{"n_layer": 8, "d_model": 96, "experts_per_token": 4, "d_expert": 32, "d_shared_expert": 0, "moe_layers": [0, 1, 2, 3, 4, 5, 6, 7], "vocab_size": 9304, "rope_base": 10000.0, "tie_embeddings": false, "init": "uniform", "init_std_o": 0.0, "lr": 0.00668, "beta2": 0.95, "train_tokens": 190900000, "dataset": "wikipedia_en"}
Below are experts of layer 4 (counted from 0) of a mixture-of-experts language model. Rows are named router (the router's row for the expert), down (a neuron's output weights, with its number) and show model dimensions 0-95. Each number is 128 + 24 x the weight over its row's rms, rounded and kept within 0 to 255. Numbers have three digits each.
After each expert's rows: "comes before" lists some tokens at least twice as common just after its tokens as in all text. This comes from a sample of Wikipedia text that the model never trained on. Tokens count by the router's weight.

# expert 93
router:129099130131119139137153143153072133153149155121112130138100096165153140117088127096123148125129131111107118159135113128108091108106115172116158124144097080099154128132143100154088127158129165152137153109100133152134104120122112165159141088089091157108116104151129095162167150081155155111
down15:126145122116131157135095121134149161176090118136117112136154147105096103122117116136167093090161083160173121154141185118141081152119142193130131110092137147142136143105137149149102108141147132133088088155099142133116136112134136111079113124140145113119117156116086102121157104155136149139
down16:125068104137126155143109158141137081124088144091137155113146109130135193146148119087129115154133168159132126124112109110101135133116082143120144148131145181146125165108116128139092121151139119157096147143120113160106158134114115108063135142124164098152149136123152162126114095095120148149
down17:146116097085147124067137099137142152082122124066119138130131123132191160140128154170133136130107118148126092130125118079126102159138133126112137120195102138151114146152081146142152111103162127143142084139097111135152110133179122114121134138123117132119156144116153126148090141107146134144
comes before: "0", "5", "4", "9", "6", "3"

# expert 21
router:110103139130103098136127091146147139132127154121115159137112162125140123108153129079133157119085104159164162137076111111148167164120127154098146142155144110078137148171151146141151116109126149152117065115125068129120111147120108164144092125121136107151117134120157106105089138104157114110
down0:122123148110111186120114154136089148121120115117131141085129145165121120142162192096153099131089132134132131101106146121142141158139086137114166105082159156105160082129126125100147130112158153119129111120113105075155138129119140144110116159108083086121145156108169148146123133134086142133
down1:092063108141113132106118107144110109110109146164135140087129109150136103093150134087099131094114119150145158109088144125118124150169131136086106131148112126142170119140151090095152137122070157152144110152114136136143105151149065132139096159172118125141121127102143126099145119165112120140
down2:114139160136119128127126142100147176145189150110120196100136112117152131124144119099095126108158164142114113132109149084076138131169151117155094164140131149123161130138138085155169143125131132156121162134107139135089089124120127107143133122138136111093136147141140156144129115082086147170
comes before: ",", " |", " (", "\n", "'s", " and"

# expert 3
router:132101116119122121137163107130150153145111127100087119139136133147087142105143148094143154103104118138175141148135105143136142125135132114099136160118108086117138145098148110140152179099151173123108089127156088185113100140103132170105114150145118153159101159096140131108076169109165116121
down3:123109107121134146112116122122124113128194100128168128101158076147133072083148158095146141092146149146118125155086163172097150108172102118134095135156106132118147148137098102127115121147158151135136109116113123130098165106138112152123109097124125139078126128136162149090125084110136125114
down4:110123113102116102128124140158109149143123150151140174147129092157105157114110118152141120110124154164104124146125088102094125088125171142183127093159127162114115115183131125129097164181137117110145092115077136121149137103131134142170140133131138159155148152138085096138095140099143125100
down5:122125162093139131142106108173151120192150133103158151140148160102122106168127138086161156111126135132108095128134143136187121132111116130129125115141143143132154140128155127110078114133189122151119139144175155136141157114141094125126107124113128109129162161123154141118135186113148164072
comes before: ",", "i", " (", "u", "\n", "a"

# expert 23
router:152160134139102100165143113129141083108167111098108099137104106125126131118144094129160146106132139099127149159116099162132084142118136149095129160103150137086119095128157125147104105105140137156125140115163087116095159137101111164166140093071098120139120144136133075131147103161160144116
down0:141162167123143130120168118136124139114152122188134146101091112141160135110123145131095121107156140139116113140149126071147155126118119108097099129133121098131155124154134092119135108137156187107126095138117129092166180166164130143136074141095107141103142137150123071148116121114136120087
down1:145135125082092171105108108130115106127109133108150137122088076099164127105165108145122098137120134123152136109125110118093106147143136130154175128132117146138111088154137119096149140136158135140154183104151112149156186149096131108123115129144169127148134074122122086164162129109117087138
down2:131152099099082075171146154161122146166165149142139142167132127111121150136120169113113122116125122142121123135154129129171136097102111134134122115165128117121103149139153170131117084139123151107075124160125136148121151137190125136172135128126160111151120120133083153120115180113092092107
comes before: "1", " ", "2", "0", "3", "4"

# expert 70
router:143119089132112107146104146161139102144151111090115133087153130135127136107131068150160130110140127103151139171171125172114128133104109124146106117103150144132159173149133164120093088110106150129104147134083112088096143147104107105159173095109131117138091133140087138088141142112135100113
down0:139112159137144162116138133126175133131101134136163085168101128138141171108146129117097093083080113127121077113158133146093140125158127115141122113106108100109124123125112149080132084160128163152134145146157084106116107136156093117111158162132127153167127147078118096109131144138106127157
down1:125141105111112153108146138173131148112164101151133156129121112173118144102154112153160078118105119139144145186129140134154133163120138131115122098097097111132076127122117095108143114142136131127103120162159116171153108165117079153149172137108142140162131080155104102118150123098151169120
down2:119095131178152124140142131100140104162111086164099121125129124140129116164131098132106121123101139145144111122152103135127156100151134141136089116136134170187104153120110110138113126171135135120144100150109076135078162142092122128088086126124121120140079145136117168099189121137162116130
comes before: " |", " ", " JPL", "N", " List", " \\"

# expert 59
router:124103114128115141097130156124158114152123109115131114180175139169159121150127094120136163109114123114138134131152081134151144137100068135119107163128145097127116129168140141127095095098189142144104137110150139132113147133117117108153176078121155116165139100154114112106143111083152166132
down0:109134133162088106096133114180132121105130140146144159116150149145117109124130129099115121155071154112159114156149127156059163084127127101127137138148151095151088145133118127091128120150123095154154123102102123107145098146147116121155128115144103174118187115158128126152094141123158111095
down1:137153116058128100105169083118170122158178131134145125151122129124139122147106105084162110101107121143092106100145113121099146086144125137140128133134113168156110141167152150110108113161105118102122136129130119137134129109115100104165098072155108136157115138119153087142136183134152114134
down2:120134103110149165154084095127147098140181131117083150163123098175149119129131099122132075093117173175125129136118123131081107109086126108129135102134107162103124148122144148139134098126102123140122121145106091120102096133161049105135132125118117137108125142160135164146145123139119113119
comes before: " |", "–", "0", "5", "9", "."

# expert 45
router:080123126116114123122157163152163125159142127144143132161138160119113142148103098100127166107126110088164148115125142151174137107129091106119148151110119101103138114141159145136092125124149093146116125111106157154089117130164138167148145091116161188103156104107119104147101168102157154098
down0:127147136129130135143120128104100149141124108115122128153105128119092120140172137146211140162102138113155146142117128122209134141118104150140147137116126128118126105063110131118149116100158109106102145095131124115163157173096135087144157132150144136172125128124101155174110156106151130150
down1:129132097081123139147140118131102180105176178119150142108081108159143128141115132193155126124163131117182090125107109170130133115144111113127086144084142111106134156114147123134139135059116114110152102131087157152125160112164116153163140117138109132115140115103135129129119129120111123124
down2:127139137149174161096122152148157093089110174118197100095125108140138118096113125133121098111124120128133093102143087143142152126155094133171162151159141108107129089119140117125082096103097109127128151137159140118104115134110111091093126129117141144136106110147144115068122152111106133097
comes before: "–", " |", ",", ")\n", ")", "\n"

# expert 76
router:091153151086117120143129141122145144114151112157105186140082091104109124161155125127162132115159072154108135127126128160145091107100141117089125135148133119101095103112144165145116115139154148148111140099161143136122151185116150146137138122159138158082115080150111160108097149111132120120
down3:113125129177122131083123141145146128085075129135135129122131101170155122141115117092106092153118162099138097168118100152110129153153125135127148129151120127108141102102097075106119134158151118105144089135094121082125132135116126132097154166106150109064127132114145117092123133080147143171
down4:122125135143139137172087130147131185144131110122106112132106097120102112142119164117105142104107126096131137118098082133157164142128144181095123117099140127136099111132115119075128156132105127137113127114094119150127115135183096083162198106152112156103126092102089104138103154118128138133
down5:135152145132120150112091159080129092127176132111122102125116154096150151133161136103108135108118093153122159095094133100131100122106161128166094176094097140125128128156088150158123180147092107113137143141121171147151159137148117109119154102157095131130178094133136154147127149126124155129
comes before: " by", " to", " in", " as", " for", " on"

# expert 67
router:140106108159108147122136136127089101107169119135136102124155132162141135079129124125160127119128098096123179133153153146178159125123145178146100162102165163139158077119140099133112121153130097110098154121112130114103142168131150128152156102111106148173155149108103124152136145177157134126
down0:173076161115102098155126141174132143095168119126132189132108107116131141134111129113078154105118143105172136143124078117110166130174142153168120150137153123163112092150114160116107143136110104135120110153146164110099139151108123125119141146126116126121126158124139126080122107164141088147
down1:169142137129120141130110136135101147098122158118087134145110130131076161110146139146136122113170146125129116092120109170135120162145151170130150145110105134131147110127064114110123169128103129115143083134157148150142192131118113093146076101137115104129195106157124165146139155131138132143
down2:133131164105101131101060109126123148166126156094130118175133121161137103104108110107153105135119119115128153132141124158119110099132106158128108085108161139151149162131171129158119103135104146115186141108106103129140162123134102117140202150097130139107160130128114147121141109144152116075
comes before: " ", " Total", " Win", "/A", " Best", " Loss"

# expert 92
router:107133092161109109154098121107083117098147127103084162160104097128147142149142137148143102109118102122111103125149138177078115162085153143114132158114152119133132111089105151124111129173134118137123129092102118116094143159134147114168097075117098128118128088141145111136159169115130114164
down3:154162108100129161123106112112179144154138160164092165151117087138150076086148128123161127130070154105109125153136097146153129127134109109140130080172144136119121127164089106128122138111161146138160156159116118138139091144120120123104152108163127137144164121171145148152112102140105127118
down4:135105138092094106150153107099153130108116112149133126118138176118099135135158134122104145143121081148132113121128169124183123168120130190146138142114138144105109141066135099095138172102116156141134129149125124101162114132141106150122126123131123119121054136132177127123142176173144136123
down5:100150139137104143116127121127130153071126127138100151109152145100076150062151130158147132126144112109107154117163107139121096105134131090115141133140184125103121107098123142124118149090073120134111097095137160124126189123138136111137122109164111138149111119138115121090143157103174082128
comes before: "|", "-", "|---|---|---|---|---|\n", "|---|---|---|---|---|---|\n", "|---|---|---|---|\n", "|---|---|---|---"

# expert 75
router:132156108099097121161134133129171098132149115147122123154117155090139137141154114102130153107117136095107129163160108156146077088129098126103138163109125103144149115169102155100087149160135112164100142117105157154119124131105108160148157078100128151106142097121147109087091148094145126098
down3:105146128138116130141103115128111142176133086106114125144124168129123139128161141123130178069146104123157100126087130132151172138095150138154092125137103132098128188119107162154131111129162126101130108108123107152096127140118101118163117107066121142154127127153123150149102114177086117162
down4:130115108179142146110120104137129166124143126146123130153181116158150170121080128153139136128107138169174144081167147118151155139160130115151135117093148096142163162158103109142122059149104126160130116110117127141138113110133144101132106179145125104116086145146108142105166109133142136118
down5:089103118129153112142134150143123143167141108121065088159172134087146131125128111105168152115141149130141130118116079139078144076111152157098121124124148110096173102153125117133118116141157190139102107117146122143133129136115119097162148139115180123140129148135100126101146131143088146101
comes before: " |", "0", " |\n", "%", " m", ")"

# expert 86
router:137124123111120102109146138112155102172133168100156132156170113119141143155166104116106142128099109137117136088151109157122131149122090143099173149119111105162104142136098180090094125151118122137170097112138119136109161107089115125131125108120120170111155095130141100074103092104162152106
down0:138089091132146116140114115124099103139104144099172150104088093137116106108141133094131103109173086130106138133136130158106129109130129129154145136179100112183115153112140095132086167157134138131137122150131083154175130120128138151152101138122108095089130114106136169095145106111074114134
down1:100124142129146113133105143142110158119124106131103154098141121177132104130127101148123140107149175137128137124097145127163158164170092097170098090130108100115117148101132107123195129154136109063150135088161123156130136139111137162100156101131124117106158153151136162151100157145154122121
down2:105130119151113137119147159129123147156135111151127158126106126129116161175160092139125129165131118168105122149100151096131076133130122117134151118100085092131106130162154122133150074159135132158173144080110118100129120101162152142134160118135146187113123146095112087079128137129134137166
comes before: " |", ".", "%", "0", "–", " |\n"

# expert 96
router:123152143145101092129128119159168100143145103113121129085138104098123160100153087125167146111122111157123159149133101144129147127104146116091122146154172083085134125108129136124107141072102134144100070110160114174111092166114154130159100141138122160093145135130151124113114123091150138125
down3:138076146145108110090143133144126139111098108139094145060156132107172112095162140143101098128139138101141112146103180124122125151160139137115162142127125132103115072106138122132136138160152144125136113171103131084156128171113108139107152152138068139120114100105132126120133117164101148159
down4:104163167140128165117111139108142141178117116161153178155125181131119120134144147109152096131112134131104108107140145174133140106154144145103113165167145155146128138104133138111074175126159079113145155134090143169124120122110135109147139154134119138125144159167108148105123156106131170158
down5:121145154103129112123123140141133124134139090087114154145112108140157077119080141198144104137141129109138097142159093107148132143198189118124113109115122096147083110126160081126143104121116095131159117137141102098158108132153143121123130120090119104122138115122148112108153115105089117107
comes before: ",", " and", " of", " in", "\n", " ("

# expert 22
router:156119109159089122135135166136093180144145089143081104147166140137111124162145159163154134128076143094153151169146103144084159110120140114143134103121153127138151094147157123148095125115149106148125139104100098139106118149136156136109117088161117107120140098137164135094144146156116094116
down3:105135151166137099124129145124123111126141127101134160119174163145102157112124119142130138159146141133178091120109167112136087135084137084151155130117169099128103104124167129142152147092113074153099135127136167130089155129120076112153124118156144098159168142134115128170122138167131117109
down4:106115156135138141129112118129175144114093153134086185130141127112124139098114122155114116159120120177141136135137149137114152116141134153098130107136146114097109115122159140151104117166165073115150135129141108129166158154129093063133115141092146127102152176109096131177159119106125103086
down5:148128142117142134094079112093082116078109149150129191102164090116156147124130117105134116124170150167102143148140122136124153117163115136109142129115171128114157102143114124147113142180140168126164167119125110094165128107147174127142096135149159161150148110130148109139143130109132134094
comes before: "-", "|", "The", "In", "A", "M"

# expert 60
router:126137117156082112154073180166128119152159113117132142145123104115114124092152120160160151105101114077178108138131134149145131152126100146142096147154166140117126132172175128166107122099129173127097105111106101147105155153118127136151127103123125154118105151112079126136152146121133107091
down0:118138107134137177108121154133150134118134122152121105103136092171124153145124124152110112108193134132123115116132169121135150137142097164127176137086131118165111108144161078145165140169179134120151152113103115104106145147106162122174154157104112105094148167131124131150151123110107148162
down1:113114149106143133121130121106132124134092087112118178127158160126167154114110110144128154094158140110155135123106118120128150122136116142112223136146132151146173099158097130107153113214111128134151114158124127124180134158142155153143133122151135137142115118121122128152099144119106132166
down2:151094114149124116116078191121110149193156100159133125146136113151141072136122141162115109119151124085140139148139133170128097133067103117118138140131148161124158115141167095102115164103129098129139119127085165180117129127152126138147161129138143125138152117152133139137108130142144104154
comes before: " ", " T", " Episode", " L", " Green", " W"

# expert 64
router:169120139146154108096154144072105113141115172146155105154171110142153162141096103111106154119084129138087103116159129123148100100116123090101151052155120111143133143135120145128120094152131089124094163149151148125132109154132104109152134113128103127148127089142140105133156104094139122126
down18:118135174118099139122152153104124091105124146150150153174110116131138145141097123123085102183114083132088158156174161117078135143113150155157106125158129098156141141129128117104112101153092147080135120123094127108126096063113132117150145120127096133116114122098128120126148116116094149145
down19:101104082146144114135133145131158136158099156134114159123129107120179144146116115139111112091139122111142103119141118147137156123146164091170168168177127147142091171104190112104143175131145124135173122115160136166110127152130154118108123145116123105117128154147146134097149176102143132097
down20:130102148131104146135123118106091114135073150141089132118152142132120122129147123109144125122170164147140143114136076138148127108139100101128161160086142143142137094155150150138125109174075104116111129193128116146128151139124140131101169110145159151181177091104122137110128132125155172148
comes before: "9", "0", "8", "5", "7", "4"

# expert 55
router:101114094138074094141067115163111128112152148077130128133145146111143137085143113137153171108085110158128156147108138179122144133100127164109136156160136121104150154115139149119141165113128124155114099111138122109114174158153091113155110165125140123150103140099138094092110127105152143126
down0:124131095120103118124145141164143153123075173086117158091104074112124122153127136100149117115116091144138162134063122114108146126089135148143141133162155106118114123119143155122097114136142147099102157123133110142163146126089122149112116116119152163185154106086111102125118150130180128132
down1:166144134128089126125154133160150193185157115123120157131139101100137094104160122185075123148114133104107140116133142135175104158125167128173142143141132078121141138100126131149144097124104157145155131117137135117117110104124124157120127128152123117123132118097154086118136094172138123173
down2:105119099163158135134117084124171097126122169150116140141120156112134125131151177070157118120041115187130103122103119099136137091132145138094131134101158097163152140147142156133098136136137157126118126124151095143120120139147156131137124103138145144157134148107102120081154127133143136101
comes before: ",", "'s", " (", "\n", " and", " was"

# expert 48
router:135085110092122109117146136132128130154117126162172117132116134114122151155121130104091147127134099111087160147118163132068128112117092106146148098106103110132141125138146094145126129151098146144172093114108168118138133070107133137159144093110140154093126103154174098142167146082147157113
down4:159151131135135162120155092134091131134131106159122130081094128105155132176137123114192125195131127166173092104122070144153091125126154126130105118106136140140129124154102167106160067131118120145110123113161121146113113140119135109150124108135097135118114116127101149106133117166126137162
down5:140164106132127141167133147118115092106165142135132152113118103109099097138147149162133132113118148135168101108089126127174154166150167118136135142126117158129146124100117136170096141088114098139137115195100143169104129117094141167063124110153115118120143126104112166089128119132130144094
down6:153141130119125142098124131139148121118062085144119146146126121112124135144152157090144118151128073120137109083139123093151107174118111092126139109125131161141168125117108085130101124086124144069095159154172112090127111138164163126143092122149113089106122106116110108138136106154142101135
comes before: "9", "8", "7", "6", "5", "4"

# expert 51
router:144137087143134133108137122116170132147157131146122097123138123113134158178148121138152146137127156119125128113135147116175152142155123122172122121141097099117115122100080124174172100142105119150102122161126137096100103071154153119122145141183099075102129095128147131089168105130128163106
down3:129134151114094127123113096104135151130092118119114131131134108153122147111128151138093126145133132144124106162179066149115107189122095150134096141140166107171118116139155130146161135108169132088144086121116099141114123148093128115129113156139153108158125152111073108201126115146113109129
down4:142080113134116103133157153156134123106113113138147088155142117139119095129182165177133096133125130130158073122104102113125117125105111139161106138131135121122126120107135125153105107150146129154102050135129141127083122129109112144120145101130103131152150080141139188092153150073131135134
down5:111126084148116127158151171130161106136142157093145119107086141140124161137126099104102124121135155118113116139120140103153155123118156138189120151095192154148086090121111100185151093163158130105140153144094128131118132129139115157143109133149142113090147098153119138144120115140089104101
comes before: "==", "===", "The", "=", "In", "-"

# expert 15
router:115124119157087108147139168113105101154170143095126117136127120140132158123138092141179176115136131136111138151140101150126131146091140123147103182122154097105133136124145099126096121076167130162101121113150078112108140146122106137160134088096106135153108116144104106152137149098173133082
down18:155132117143129136130059160117111135136068146110113144105108143107142102109069101144122144100147128103126107148096135128158114133152148072151100123161130097119116095125122163130121152093132125087152124100106158093149104136094099118150163172139123174127122106132143154141148155118105143105
down19:127149130106135100136124135082109154117136149143122142097116137126111145080147146172110099118100107122124104142131111156112133108192164190106156141162085112156081148123120114156078141136124160095130138151153152109138154122138119130166129116171141111168135148101152124086113138106146132153
down20:127111141118102138164172127128151169172140075133124126157097096109119161167126163076108148150122072180114120117128127126117107110093163123170127105116117105136136140117119115146113135161108148154107153129133131134139116095103165111098183117124087116133103137149111133099164121107126166138
comes before: "9", "0", " |", "–", "8", "5"

# expert 81
router:114126127108110090121120146105085104150143156121145101092150133135135120125120153151154157158145132101150125076139163116109119162166095156159130136099167089134126111145165169126145163102143132152119118129114144165124182157141103166143123145108149105159164111160139169126149114142153097093
down0:128114122112133145133129163134141113142163122118097157094109120093151088125168136133097111145127067124159120118104114131176097093100066151143081137126134129171123126129148071134136153106137147134157107119074156128115140139109135142132142085148140119109142184131128125118126122087144169131
down1:165159143114144109128129090111134093135166106135125126115137084128125140120121168092137126184108132140111093125173141114113089098152073122136107147147144117136115133191131143189162164112154090119116146156150115118082128128117123126127134120138103140116139141130114110083184123111125160130
down2:108109139154083114085138151078105123143103170112111140107151151135112093097109127155124151113145134124112130108113152137119121130128128123101128098143145111144124116106134088112118141161116119105124068166144109101105112100145157116152091138118141120115048074152157130152187135116141150130
comes before: " ", " —", " +", " −", " Votes", " \""

# expert 118
router:117160107145105096157164151159127095134154130099142112164144135116098154123149101127131155097117146152147161151128106164150145178115147136132096157109173117105145135147155119133108148094141136166106105102162116122092125127155105168132136065093115149159116109126066124119129132110152142102
down0:112148136122104084100103112074096108147111150113142112111104151111102157121124160155115120135105133127127122085159190086120130119103190141110150158121137117160134134140125161155117111108155115110080115090090147160119121112157100114157124149119129117114085109114143106137095117156134137080
down1:099108100128128101126084159148160141172160169121107140173144109098089099101136114085154139070104093154136154109152133162152144101104145151139138145145119093127138139135120174136098145077127102090132110134167125119123124140152122086132125090118115135133145114134086142132105121110143116099
down2:131175157113118094140122117129166152139131153100109121164135136056136127131081171111153127134153145136103110138108139133164134171139102131118143130141122172094120142157087142126113127126145092145147145100114127130090194148098154186109121144106162129157114111132086095120122137116125127135
comes before: " ", "′", "}", " |\n", "%", " pm"

# expert 2
router:105118110114084112169136156158137089147160111093110142173101130113148168123121105107163158099117088153127148143130118148157136158102122145109112149145153107107175160111168124153105123091142141146107094119165092134115160151103096142144121087100113140166105134150110142121115160128121166105
down0:132138120100136141133131140087111144112099110103116103132150141141065100135124107146112159119155152112152123128138128117161123133169077106130134124111115121132170117113154171137141142121147148162086153110155114168129075084134173144141150167077125103085115127137135158117137143161077116110
down1:160121153149132154104116105153042082115130117123149118141129146126125092109121154101152159113131112133111125153127135081159103169118110105089119170099145143120168131123143110106153142125175084130156152136145143130128112095102127139118084162144147114129166117107132124164153152148128164141
down2:167118125187165126127123107117087153143200136153125081135177121102185095129125157131145122149184119114154142116114131103122145136158110131110124120140104141146161167133117130125124159126114139127134132118116107094149154096144129152147110174140127087113116146178139126096101096128127140114
comes before: ",", " |", " (", "\n", " /", ")"

# expert 68
router:094119094149083073140164164126091083126156136103138141139118115158151147090144134146165175112120119123106116173109091134164150142088162137111151116124092112150146166117154122130083134100138151146085125112144136147119153118109094133149129101134103114134084130126125113110103113109128160100
down3:112101089123116111160092132123117137166127147136121160145115145156097133147147106140150117129099088117123126088150105096123110121113156174140186080132120090086120121080129166123126131113129164139114159071120146134100106129115153119139158152172140113117120128111152141161142131155168086151
down4:125141144142098154177124111125143120133095109100101106187091137126146074082126149125154121099128120095112126151120099123162145101159178144125142124152157096142115137110116144117140104145111107133118126099126102142096149116116092089113152124151137156139142066089161101135097140140165100144
down5:143118110177135120126135104151105081095115096105160100069137094138168140138133125121138144140173129140131149110109140116111129124160127096114115118123105116143114136162132124114168155152124113084179105115126082120116125147098146140153098098083123136129144166135119167078171117122094096142
comes before: "9", ",", " of", " is", " was", " other"

# expert 107
router:100148109120142134160095144119094158127140095111100144175097108108092136117145118161152184124144108103106175157107115134125111121165140121159159104126082125096118166117132182188113113140105119136122109125124093169167116125135120130144122141143127111127093130141109141095098173109155131138
down3:118110132152142122101176100114130147087052146138073122122156112123166124114126117102085147152141105111139167185121128161091136132123122134136141113163104126147157120119139110183156141151100123126118108144169127156102114124115133098123133139106175124110091093125149132103119094120126097115
down4:121142131107136135124063112112108138137124097089177139110091116100064124117127099141118166098140143106119136149156179144102143122155122145131121130108114135160117111113126138095116107071120164138085107125120111142162133128138130142151161137173131125096085157099099142111126128172124161158
down5:098125122149115124130123188184131143109118103109093125116160134125199160071123158136122111133116100132130172113164123140122115113137107141104145098118127151105094124153115099116143093153117139150136173135118118132132142111140070175105127144120117143140155165161103074111119137133112104132
comes before: " the", " that", " to", " by", " in", " a"

# expert 12
router:098139119104091153121131152156110111128167135092173142147090123172173140113102086133155124114108078104121149148103129137165151147120159158117104147128140139125148116123115092092126125182109115129118143080100136113136131152154157142155155109117094156109169114102116111111130150170160105129
down0:119131112115139110142122145158131137136139090146132123110135140150151121116085169149121111149117123139160142143180111165145069146136119143163154130116158128126105113084135065106137123106148160083136130149136178165166150117129113127137163088116140097112140110149093083153142140107169094129
down1:137116146123134135144163133131125131119120127100131154148144091151140118118085134133156139159165135113161132153121186120161154131089150125111109137113103153098106155088155118108125140156183149120154135170168127129110144097106093138116074117139123094085151157134172126146126099133066144107
down2:126161134127112095096110140136120134174118146132135095128115144115149104118116163128126140161149150145136093088162128122111130137112179128128165096174147146104103139105130138188099123111094140133137140155112144137059114120124114147116160126137158123117140150144103088111081151165082146081
comes before: ".S", " ", "g", "d", "bles", "t"

# expert 46
router:109096134055126138157138134136160108120134180151138133116087129153156115128125126152113090128165081145113110166170098134131121118126131145146124114150112081106127151115100144140124099134106114152137118099145093179125138124188127135153089150162111117144097140117124091120090143104101151104
down1:139152132126131121120146115153200150109119178169171131111123155092154142147129136104123150123114109138157108140106145120137117132105140090098150104136144110120121147131097108171152138192106094080141124111141088128126148140099092097110133108100136132162127090154108126124150147155175154105
down2:154134163159121105101153094119132099129161110127130139149131129128157115065135136147183140123133125079143136150108128113110144108137121149125149108112107097110079143108104079094112109109131148131136142094166100124111150106115094149149146130072115135107127172181150090107151110147100148122
down3:149128169109098140111112137111149159103084144118131143067118140104130151114132193115108149156107127124105121135124109157129137166122103127149090099157132133112133122116119109111143178095148133103162115120142126127191116181140162090102104132140131110199166147144148133137128119124123125136
comes before: "ing", " of", " to", " in", "ed", ","

# expert 58
router:088100111092107069110164148134130138148141116153131099129150158131079147140121097084163122124163100141109162112149105134108123095106116154078092094122135102143130158064154123147104097129121123126131113108122171155113123144129095140153132122130125171147107132154134116110139111129165167105
down0:175155116110129136132130150154137157147188120140130164134122138115148162125103108135132121143154114148106135139093150141153152123107180115159121104140139133100144136166159153159142145107105112109140154113175132114128142103130161164103135096177123167102143160134155171154097112146193149126
down1:095133103130112152098114120140101120104157112144160099085132110152149147118144128119154070134117072141075131139165145125125136130136135146145180096088127126140162118103135143133124055099132112124134143144150118144151135171138180106169102129153161132128115125173102145147122118114123118152
down2:121076110174114126139156141115138127125109121074097118114129096134155138102115157128132185110089121121122135132113160119115184125159112187138175135132147126150134117117154104141113145131164106164123127111107108132130118191119161136114108168100151119087157149115154116115109100105119140096
comes before: "0", "9", "8", "°N", "7", "6"

# expert 71
router:129109132100117092138157148147118123124147084104133169116098145111117161131101137151167120115137129136108155105112119094080098059089117088094135125138116108103094144108117162150118152090140111143123130107129160155114152150103139146151178166113121178162125104143118127109119169146139152137
down0:118165138115150138171085165137130130147131170157159074134173138095109162135167102114125139131118130148125109105117144135160123173109126128093068134123122140154122188161122140144120154139154127098150183101121162115162140122128114142143114118167159125124087146165132106147144140124124132141
down1:084147126124129145116103105147129087155162112110166160107168130129087154120103137165116148152088126134107101116123134077115136097103115134171113120083121121125133133101144103121107135059126093131122165125151138151167142144111171152119162107128125124129145103122121129084109141169122140080
down2:131137154154134147139116163166124145172104107112137094135108127160120136142164138142133144128108094153077120125078088123145156136136120146108132146090119124142155113149126162140058126127142128150150146121119076127153103148109098140147127090166127108142149132147123119137131116164194072147
comes before: " to", " of", " years", " from", " in", "ly"

# expert 26
router:157166178156137118104141156088153111151138151146121123157134177168139131142093102131132148108127169150096155085137126135165118124130152157116136101119122094097142164176138134154103097152112145136156122109141140110103120110098142107136160102149149119102177113150150099108148130155179137141
down0:147120116161123122185110173096136129094113089126127124116100166124140120113139152133124141171131118122111174086144129104154129102115133146128140153155111105150152144106093100120118095126124121151120161083134129107116113184135135129118150151140121111090153118142093087171194160171135118140
down1:137140128141100127155100120076084129120121140156113121135131139166122130059126147094118101096132118151091136130103116160106092113150146130118117160121103119086181110107097170162134104124091113075068119126170105104133123114159101118125165124105105137132132115113157133135127129100154129124
down2:159145113158105151093110114132130134117144140100099174112115133126130135156112131106116155123118144117098080120120135146145168118135148121130085106119135116170100143170111128168165158082132131165154119139132138143162104138161107162105126121146108145111158122062068172098144159133126151122
comes before: "0", "1", "2", "5", "4", "7"

# expert 16
router:135130125126106083169138131127164140176155133143080136154132119121129141102148123159112112138166105103163131121109074133152151073122132154098111121177138075139130138190122112173106109122101109129121107115145103169123122114122142164132090096106139142162100119142115147112112136101129144102
down0:121141140118101151160157101118158092063194120146127120132151138135150111097110102120133160094141141107065116154062138116145148148089127129111073126127109099104126117091106107132149166128132142123118114156114124138122159127163134149136103152131102130111157109127120112113117106099105164141
down1:129129137104145113141140124130150134142063134099093128114127149114117137164078121144179163132135143102146087169160090144168131113166119134147082084110102128123123138138140140117122090135153159114142119091144109126101155144080136142162156131121133132147096145173124104164106092122152125094
down2:091097136148155122151130120145085129124109121101094110168114107136163134131116113117153140151129113095146110138147100169113113158131129119104073109131092058109121096126123098161103117139118161137157129126198101128121149108114127158115109157107123105114135150173104096126153130122109179126
comes before: ",", " of", " in", ".", ".\n\n", " and"